From a checkpoint of a small mixture-of-experts model trained on Wikipedia.
Size: width 448, 109M parameters.
Experts: 448 clamped SwiGLU neurons an expert, 1 pick a token, a softmax router.
Below are experts of layer 4 (counted from 0) of a mixture-of-experts language model. Rows are named router (the router's row for the expert), gate (a neuron's input weights, with its number), up (a neuron's input weights, with its number) and show model dimensions 256-319. Each number is 128 + 32 x the weight over its row's rms, rounded and kept within 0 to 255. Numbers have three digits each.
After each expert's rows: a language model's description of what the expert responds to. This comes from a sample of Wikipedia text that the model never trained on.

# expert 13
router:108195136133106148100193194168125162136124108099090126171139141131126115113139125120114117122144109126126134145094032104124114174163156125219086128088127135130139162039153134143194132132097095
gate0:096126099125162127122139139166040148125112164118127113136102122146092151128114160116135133158181128131166209173108077130129141132122127120115164152088121099138133131122115095080134158085153141
up0:106140153155181131100100101168066166141088117155184127194172113115114132164110138140170165173187077148126196160174126118143207122099137159120164120155169113155137171070139069117181197073128116
gate1:095202145114131097095096189207100157147132155117149107128135168135108083135113196114181100126137091181154165146161167112112096072108104087101093095124128158152155143135185171151148077112113112
up1:114207117084106083136153145229111167128112068116191134114158131130137148134137165092108112086103144149150171161144172118104075134114131139077056184091091155166093132103106179166096153080155099
It responds to: Final pieces of surnames and place names (Dren-nan, Am-pit), plus of, the, commas and pipes in lists and fight records.

# expert 12
router:130159155151151094133237181193149100160106123120127115161110082137127150119108145138158143120133127121141041124157086154177113204136081181206143113163133124161138151068182107141221130131093150
gate0:196133123162229155110145109123100124150161131098097139082161077169094087062154110108118099113098136093162118133096146138122140098159135156071102131082114114137148133110114191108170081159136103
up0:128128096184214204106070110114084119126094132183165144106109099164153097151104182181130112100136084118097073197109106129166114120134134175085186132187086153156121147155127168166124114139161120
gate1:085121118125174140151137158145169131104116137184156106113144133059126065148139108205102156155125103049140127139139080146150131130137119121162104112140057092152177106123105099166088115180188170
up1:071101049071153116094151165131150149098131065131197111142163078102062089099116106139120131133102146055145120155175099159143141122146093162163106144136073132179215115117122116146111139186236143
It responds to: Units and nouns after numbers or in lists, e.g. Metres, minutes, No Limit, last year digits, plus first names like William.

# expert 2
router:124099142138160087115154124145187158146168105124139128178111074131084123111137110181149183152124143161132092097189048115151154185148092113190115151164164141137138158038122089126206135102180102
gate0:153011150172126091141093150096107148138091099178161123160179115087130095150148054141181108124131090123152108134079078116147122165142081146199152153101130087125153142143115098137145110142134118
up0:178061115088136125124133157110126107074116111119130127175119141106110093131184118162136125064154106172188140113130057106144164122100126167169169145130163115130133140109130095131161135158154109
gate1:102125129140128145164118129090110153140122152167153182148153107140162105123144103090141116109135111138057111142092094143126123105077102090063135113041105149112099128113084144131121118083158123
up1:118139092147135141112113109096068130078112130083165149166148109084128097120142083101093152071138104119085085110168133128126124117101141129075084182066112175133065079134114139156137083107204116
It responds to: Pronouns, "the", name endings and table-cell pipes or names after pipes in sports rosters, e.g. Stephen, Armen-ia, them, Senate.

# expert 6
router:150141167148164121108212110157152140210167132078160072178119102115116146133111132149127169139110175104153121166123099118153172196133103074157177172094159141125095168103141132171159112114119047
gate16:129108150149118156164136165080156130160153195090097142126126158096133105154165122083152136128113160122111183134120124135172151084130062195120171146127110154185160123082100113125165099087110122
up16:105151156131139103122154135161091139150096098148146136105105149149121096137191104114120176120107154115130159091119149076166118128156120150102233152091125156163081132099127146108147125069137123
gate17:107105137137069079099150124069122135155072151134116111181127098094124162082071111096169090183171159111160113112080145137135118119136157122088071138195125124079167168057123136096140135067105130
up17:118159144101156067154152114139090101089073172137105113151113107098143177097112137114118097121191119100164144141127144130158114151150139149129075147161116094133141136135105125145192146066168102
It responds to: Digits inside years and numbers, especially the 1 in 19xx/20xx, plus quantifiers like various, several, many.

# expert 11
router:135145142157076112136158141086138222096147158121116150101079081067129126128114144129107184158084174131126119079108121125159134182140145147137160156156175136081176150000115125152102176137185139
gate0:119207133147106152111135088105141082114111106075086125207117138118138034134140085137162112136150192151157128131155110116168099170087045139157083142101116160123089090124123135126118145082146101
up0:184175088119190147162102126063111131025100105154136085214106128111152119103143085168120110177119105194094120072080153094087133096186109142109153140098141107093121123139160134091159098136103132
gate1:135146148125094091131083074178163147157165104114106143129124176138150115211158143129137088135133142143114100124142154149153131149070138154111146114094134115136098179100145119149082114102174207
up1:162179103146112104073059099149140135126129133165125124117133147088193094167134149117130122113139152165091094155107129158207130142139100191143120153073177200152108138086158165135067126107134197
It responds to: Digit pieces inside years and scores (2-0-00), given-name starts and name pieces, and table header words like State.

# expert 8
router:155176103108149158142200135177125194148171116151115130160134098124104169154107132124073177119100152165121036095112112138168158180128070087167091129104132124156115162122174143102220151096143110
gate16:161162137092068146139198152116119073106147057154120158139094128187103145133111080084157086113173146133133084101078174154121153119099111139038111128121147157192158141123104134160178086141092104
up16:190111109109079143124158180146148130146170062153213109103091145134123122116099097063153123099144113125154176172125123135092075135113107088129159180134169091122095157059092113189141112178105130
gate17:131123143090031133127065080120075113082045138100122152146113083141091136135150096100139210130152162191106179085059122139134147113151126123174097138139146141115057156130105164083113126145173123
up17:097096129110124095135080146180132144094097156143130130096082079061132123146108094146157126131128144180179170121088105103107146098162132129185093156135133123163109139101118141106106139099172154
It responds to: Tokens opening a line, list item or table row, such as pipes, dashes, On, This, Note, plus abbreviations like MoE.

# expert 3
router:104114169111159162098183147149180146181118057122113123119144088148125101133161122111171117094127101144143051139119120105155131155150094130195159111105154162129108118045096131107191096143117126
gate0:116161063158171134048153128126128106109228123182135126054141118148113057196117136150142118145151139192124075105154171129089143089157108135147112111125094116161136127120164145163105096146123155
up0:161143099153108182132166135138156089148188129081129147095075146151105135166130159131114160140162184180124070159151159167168072133140109142160147110155136052153118062123118107117126110088074114
gate1:125116139127121141154051110098130094108183147109152100101112099159110118190127113145189119105129166122085109131123106131093070124170140145115113106090143159152143096155099089108138184067121135
up1:135113112107055145102118128103152044148190091105162129088139112120143117178161171146142148125125150221169175140123154119113138150121149093128123116126144123127155099116075075171080164133145044
It responds to: Verbs right after a sentence subject, such as was, is, be, could, plus table pipes and digits in data rows.

# expert 7
router:151132140125156100084243102161142156103082195153113059180151114159124158153137132171096182095151141121128093143120084171121092121127111111170075148127100176147151160032117146112146117134186113
gate0:083138161176121137127173102082157101176106139139138100157067145129063204078123178115090031087117073169110084157111161158078117068146176192157156104160117125083136106159103207161128113147150187
up0:113153138132161143128110142090150132135145159111147156102071186169101168135152201067121067146148064132146133167113189126121134159157119126147145101146151052129224140148148157163123159120037155
gate1:172150108074127091171123128143097048120075117166159166129132140109084117140152133115142121185114132131144112166179167109066121113121198090179123124111146112087099124096134170181140172087155100
up1:171089188094163187134134130137087103176091084126187135164152133134116088112150115178137106122110098124190062163163127093108125135126170108198132139119115106156094072113178150098154127044179089
It responds to: Mid-word pieces of foreign surnames and place names (Z-uber, Sack-off), and nouns after the, such as village, director, coach.

# expert 5
router:154163163151145086118154174129144158178173121096147096134156095142110142150168113134161133103095133139148028121160061146178118158103068081170148151104144141141128148051121059127199160111146098
gate16:175142084142221115134144138135124109127125147147159151112151111149120145114148097129132172074098140040116135085136120162113128139132139112148122112077144106130104139095169120108102079159145094
up16:159098127164123118200128084124119147138116107120107077078113125173120123106099108159166114084136105121120135116171101150056069106118105152103101119128074158124129116083108100095102178109159181
gate17:086119074052130166233148094135103133137142120108140134111134126132103116190137080095137108114112113096146129111162078114073130145164152148155131120111112086187139080138141136146156217142080051
up17:096174121112163101199138133122156154151126080137103121131131115165096057182153112123142141138145097093192131082186112076082141158145167131164174115158122095148169077104106110105188160167112076
It responds to: Commas, spaces and digit pieces in sports tables, scores, measurements and catalogue numbers, such as 78 rpm, 35, ft.

# expert 4
router:140100098135141070115211151096138160184108093091143104086164099152117113123171111127147110086159098128102090140131099095151122161128108089210124112180149125103107130081090061128103114129155044
gate0:179144087139068110134108110138039153074172127161114108098128142045082080156098153161112120122125079190149144080052137156107174143122164141230171115107147128135150159112179127102129177134138156
up0:150044083124136145077114091129092127094083143136148175111160128099121037121121101157173100110106107140133141090117092120160110174134148153172136074147158169080129086092163142143138142158128210
gate1:089141140091135110104130179138122116134161142170144145119073157128132152168151149196156123115089148118120165111111138123122163118110166066176126113135121113187080090065118082105125155144105120
up1:116132157154152102091180101096128150156155142155134151144129154145175145122112173164144125102143102147119105062171133185156155087128118135139139155170122151144151099054071104101149141164148105
It responds to: Inner and final pieces of foreign place names and nationality adjectives, e.g. Yan-ina, Op-ole, An-ova, French, British.

# expert 9
router:149146180160127139116149145124159155181081063162170171118161108129126127135126097194109125088125161160128067132124061164150164150121075097151147174092164188134120095109121099158200127126109103
gate16:169146122132167089156093160104186104146131147148145097113184042136152117104124137118104120184144157099121176144095146113144115061150165159151148144131147160122120125072120134057177204110154155
up16:083152109186160092132128163128124068146077117094189093143102086137139086147099109153121120184117135137173121107093076154103230115095112172101130170065095111173161181117137113106138177127143101
gate17:097208114115136188138105136124133067138143129088133170193178121120122135124120130132185098153146130103208068146164122105135179115139131209141177135114164154150169113081129154082130132107154107
up17:145149159113122136125165157118175136147116099083152135160170189113130141159130149120172105107111146103128123110076083160157187128162118212049170125112168106119119132025100181115160155082125127
It responds to: Periods, line breaks, closing brackets and heading markers ending sentences, list items, headings and table cells, such as ")." and "===".

# expert 15
router:156153179087107101084178168139124165191153125074132161148092083142159102123179113160130143100149149131160081104189090171126126187121109059184171154146144102120162163100148062159201157120171095
gate0:124133083086123132106116119187091148169164085076125169061116110171053160106167097139134144129118166124064120155162166148121092154115187075131083165158222097126169092118125094094104130210152154
up0:201130070079158182078079134189149106158187093193129172092112111139130162126125079076129101130098178133082137089133150111115129178134202117100051139128189117109156158157117109116152162172146110
gate1:069134107123106113149085050071129135078161145098118106142164135116144159086140168113111156136158053073100143135126166140091170105098177125171105116059102139174075118135128098144096101132123150
up1:108140117101069177163127083130147125058201165162120115137111152074100144071132138133134105110207087112125108203073146089159124067152145112132099098100142115102146138118148076163133104145151100
It responds to: Dashes in year ranges, heading closers, single capital letters and abbreviations in citations and formulas, such as Ed., D, R.

# expert 0
router:130159102154139103128154130151084180180160063151088205110086135168126139131158116172112147120124196103139159144102089175160152147129123118171113120135120115127155111105110107149187107108152035
gate16:099126175136078133118080174100132061118130105107119141191127150159162135117060128129126148114130161126149084130142174149166147149115129123183112115075150145119124129095124175076142145158126007
up16:098120159092121117115146165118116103155098145088183029089141093162134069105050130128168156177143111164106151150142168073158144174121119110128089187083181179120161132119167122135104115111133137
gate17:161135167107138154162092120203071113132146142096177132084116181128113122174123131094121148095156152118123089097134112111152145160144136092240171107111143145145103126041154064149166115156116110
up17:210075159170155209117149101160094094153153079096175168129080177130101145096172111105137132102141096165126072123116127096112087118168151163150160128133131090121059102106126099102159100158115118
It responds to: First letter or piece of a word after "of", "by" or a comma, often capitals or w/v, e.g. w(arty), V(ingt), K.

# expert 14
router:130180128071098112144145107167162087166134102133158121167081118143103145153117133137158177106072083156160111161168031153124139099105137091231176106067099099187141132106159133134140132148083079
gate0:091135112130179060095140216103116184170101163154131165145129085098138146108141146108110159179171111156111131227152125136121074117115094149123144108165094111117065174089128169124129080170131137
up0:060155151150151045129105126107131121091115128175134170129166100136131170104119129116169136157156131161070118164194129187112072128138096136157119114129115134145080123069113172108147100158131108
gate1:140133119136109083098142149073155113151142155121126087073131158193092121129132122108197129129076091135091132148131132144094102058131178111132147109169183153120150138199123128129103096156086104
up1:115141128142170125058174104133161103105132124130136123116152116162147185122101134164172145142192094172108125146142139156112143141111182117080169091201124120066161112166109115138159060176177133
It responds to: Name fragments after initials or articles, e.g. Vill-ers, Muell., plus "and", "(", pipes and digits in lists and tables.

# expert 10
router:132117140118115136102166191174137108151125127132141134153156109162098119157152132187115111119126140154134083153177119170133170188130075095123123141128158178149145157047112095157174147108131056
gate16:103152202142099165163097109132147194158095102175107157175127216140127105165064181135145127122177146093155093074152132134075128090121141171086110112137148114147151047134144103082101077120095122
up16:147129115112113127155134083179074115210125195115108131137155140162117141175094180083109115169103135062161137098096141085080134104128107137198073152129142101132121097122176095153164146102080133
gate17:188144127120158152106090137131166142108115147115098120120110136146159090098124100065184092174086090073095115114151110114100158118172138068127087154188148103103163140139113108170124108152147064
up17:128141135071101171122119093111154160102069109136090125133181105139125180093104094062122126138107148101157149127138116123157153116191119084135145129159161100106174167146123077131184190175093160
It responds to: Function words such as to, with, as, using and later digits or decimal points in scores and percentages, e.g. 3.3%.

# expert 1
router:132168150143139103136176136140149187182122148081157142128148096143100130120146119127161130118151175128143104114148055138118135209139114065170116130148166162159160164107141128156134146083160069
gate0:103135164119140082098169118112116100112100120125134102069123113137158137113143144140067101090082122121101163119091116116152171091151120117114126108094188095125108145130147161207141140138154100
up0:122120167082132155143129119102113141110140127149132099114112178113119169165117143104072134130162131140121101113161080103151086141166117140126130162087105077139109137114145144190150136098102108
gate1:117133091130141175176142131056128139180132135144114059149103141130131153135143098086178076122087106120066200100193153149112126162149128096155069137124079188158085100130092132130195080120125121
up1:093137147142172128158109083065114170170101123150132107147118140152141139127079123082138137177136130121160162099154084117038178168170118144151093149106083144166078126119157110101151092072141126
It responds to: Spaces and digit pieces in dates, coordinates and statistics, plus mid-sentence words like that, to, of, as.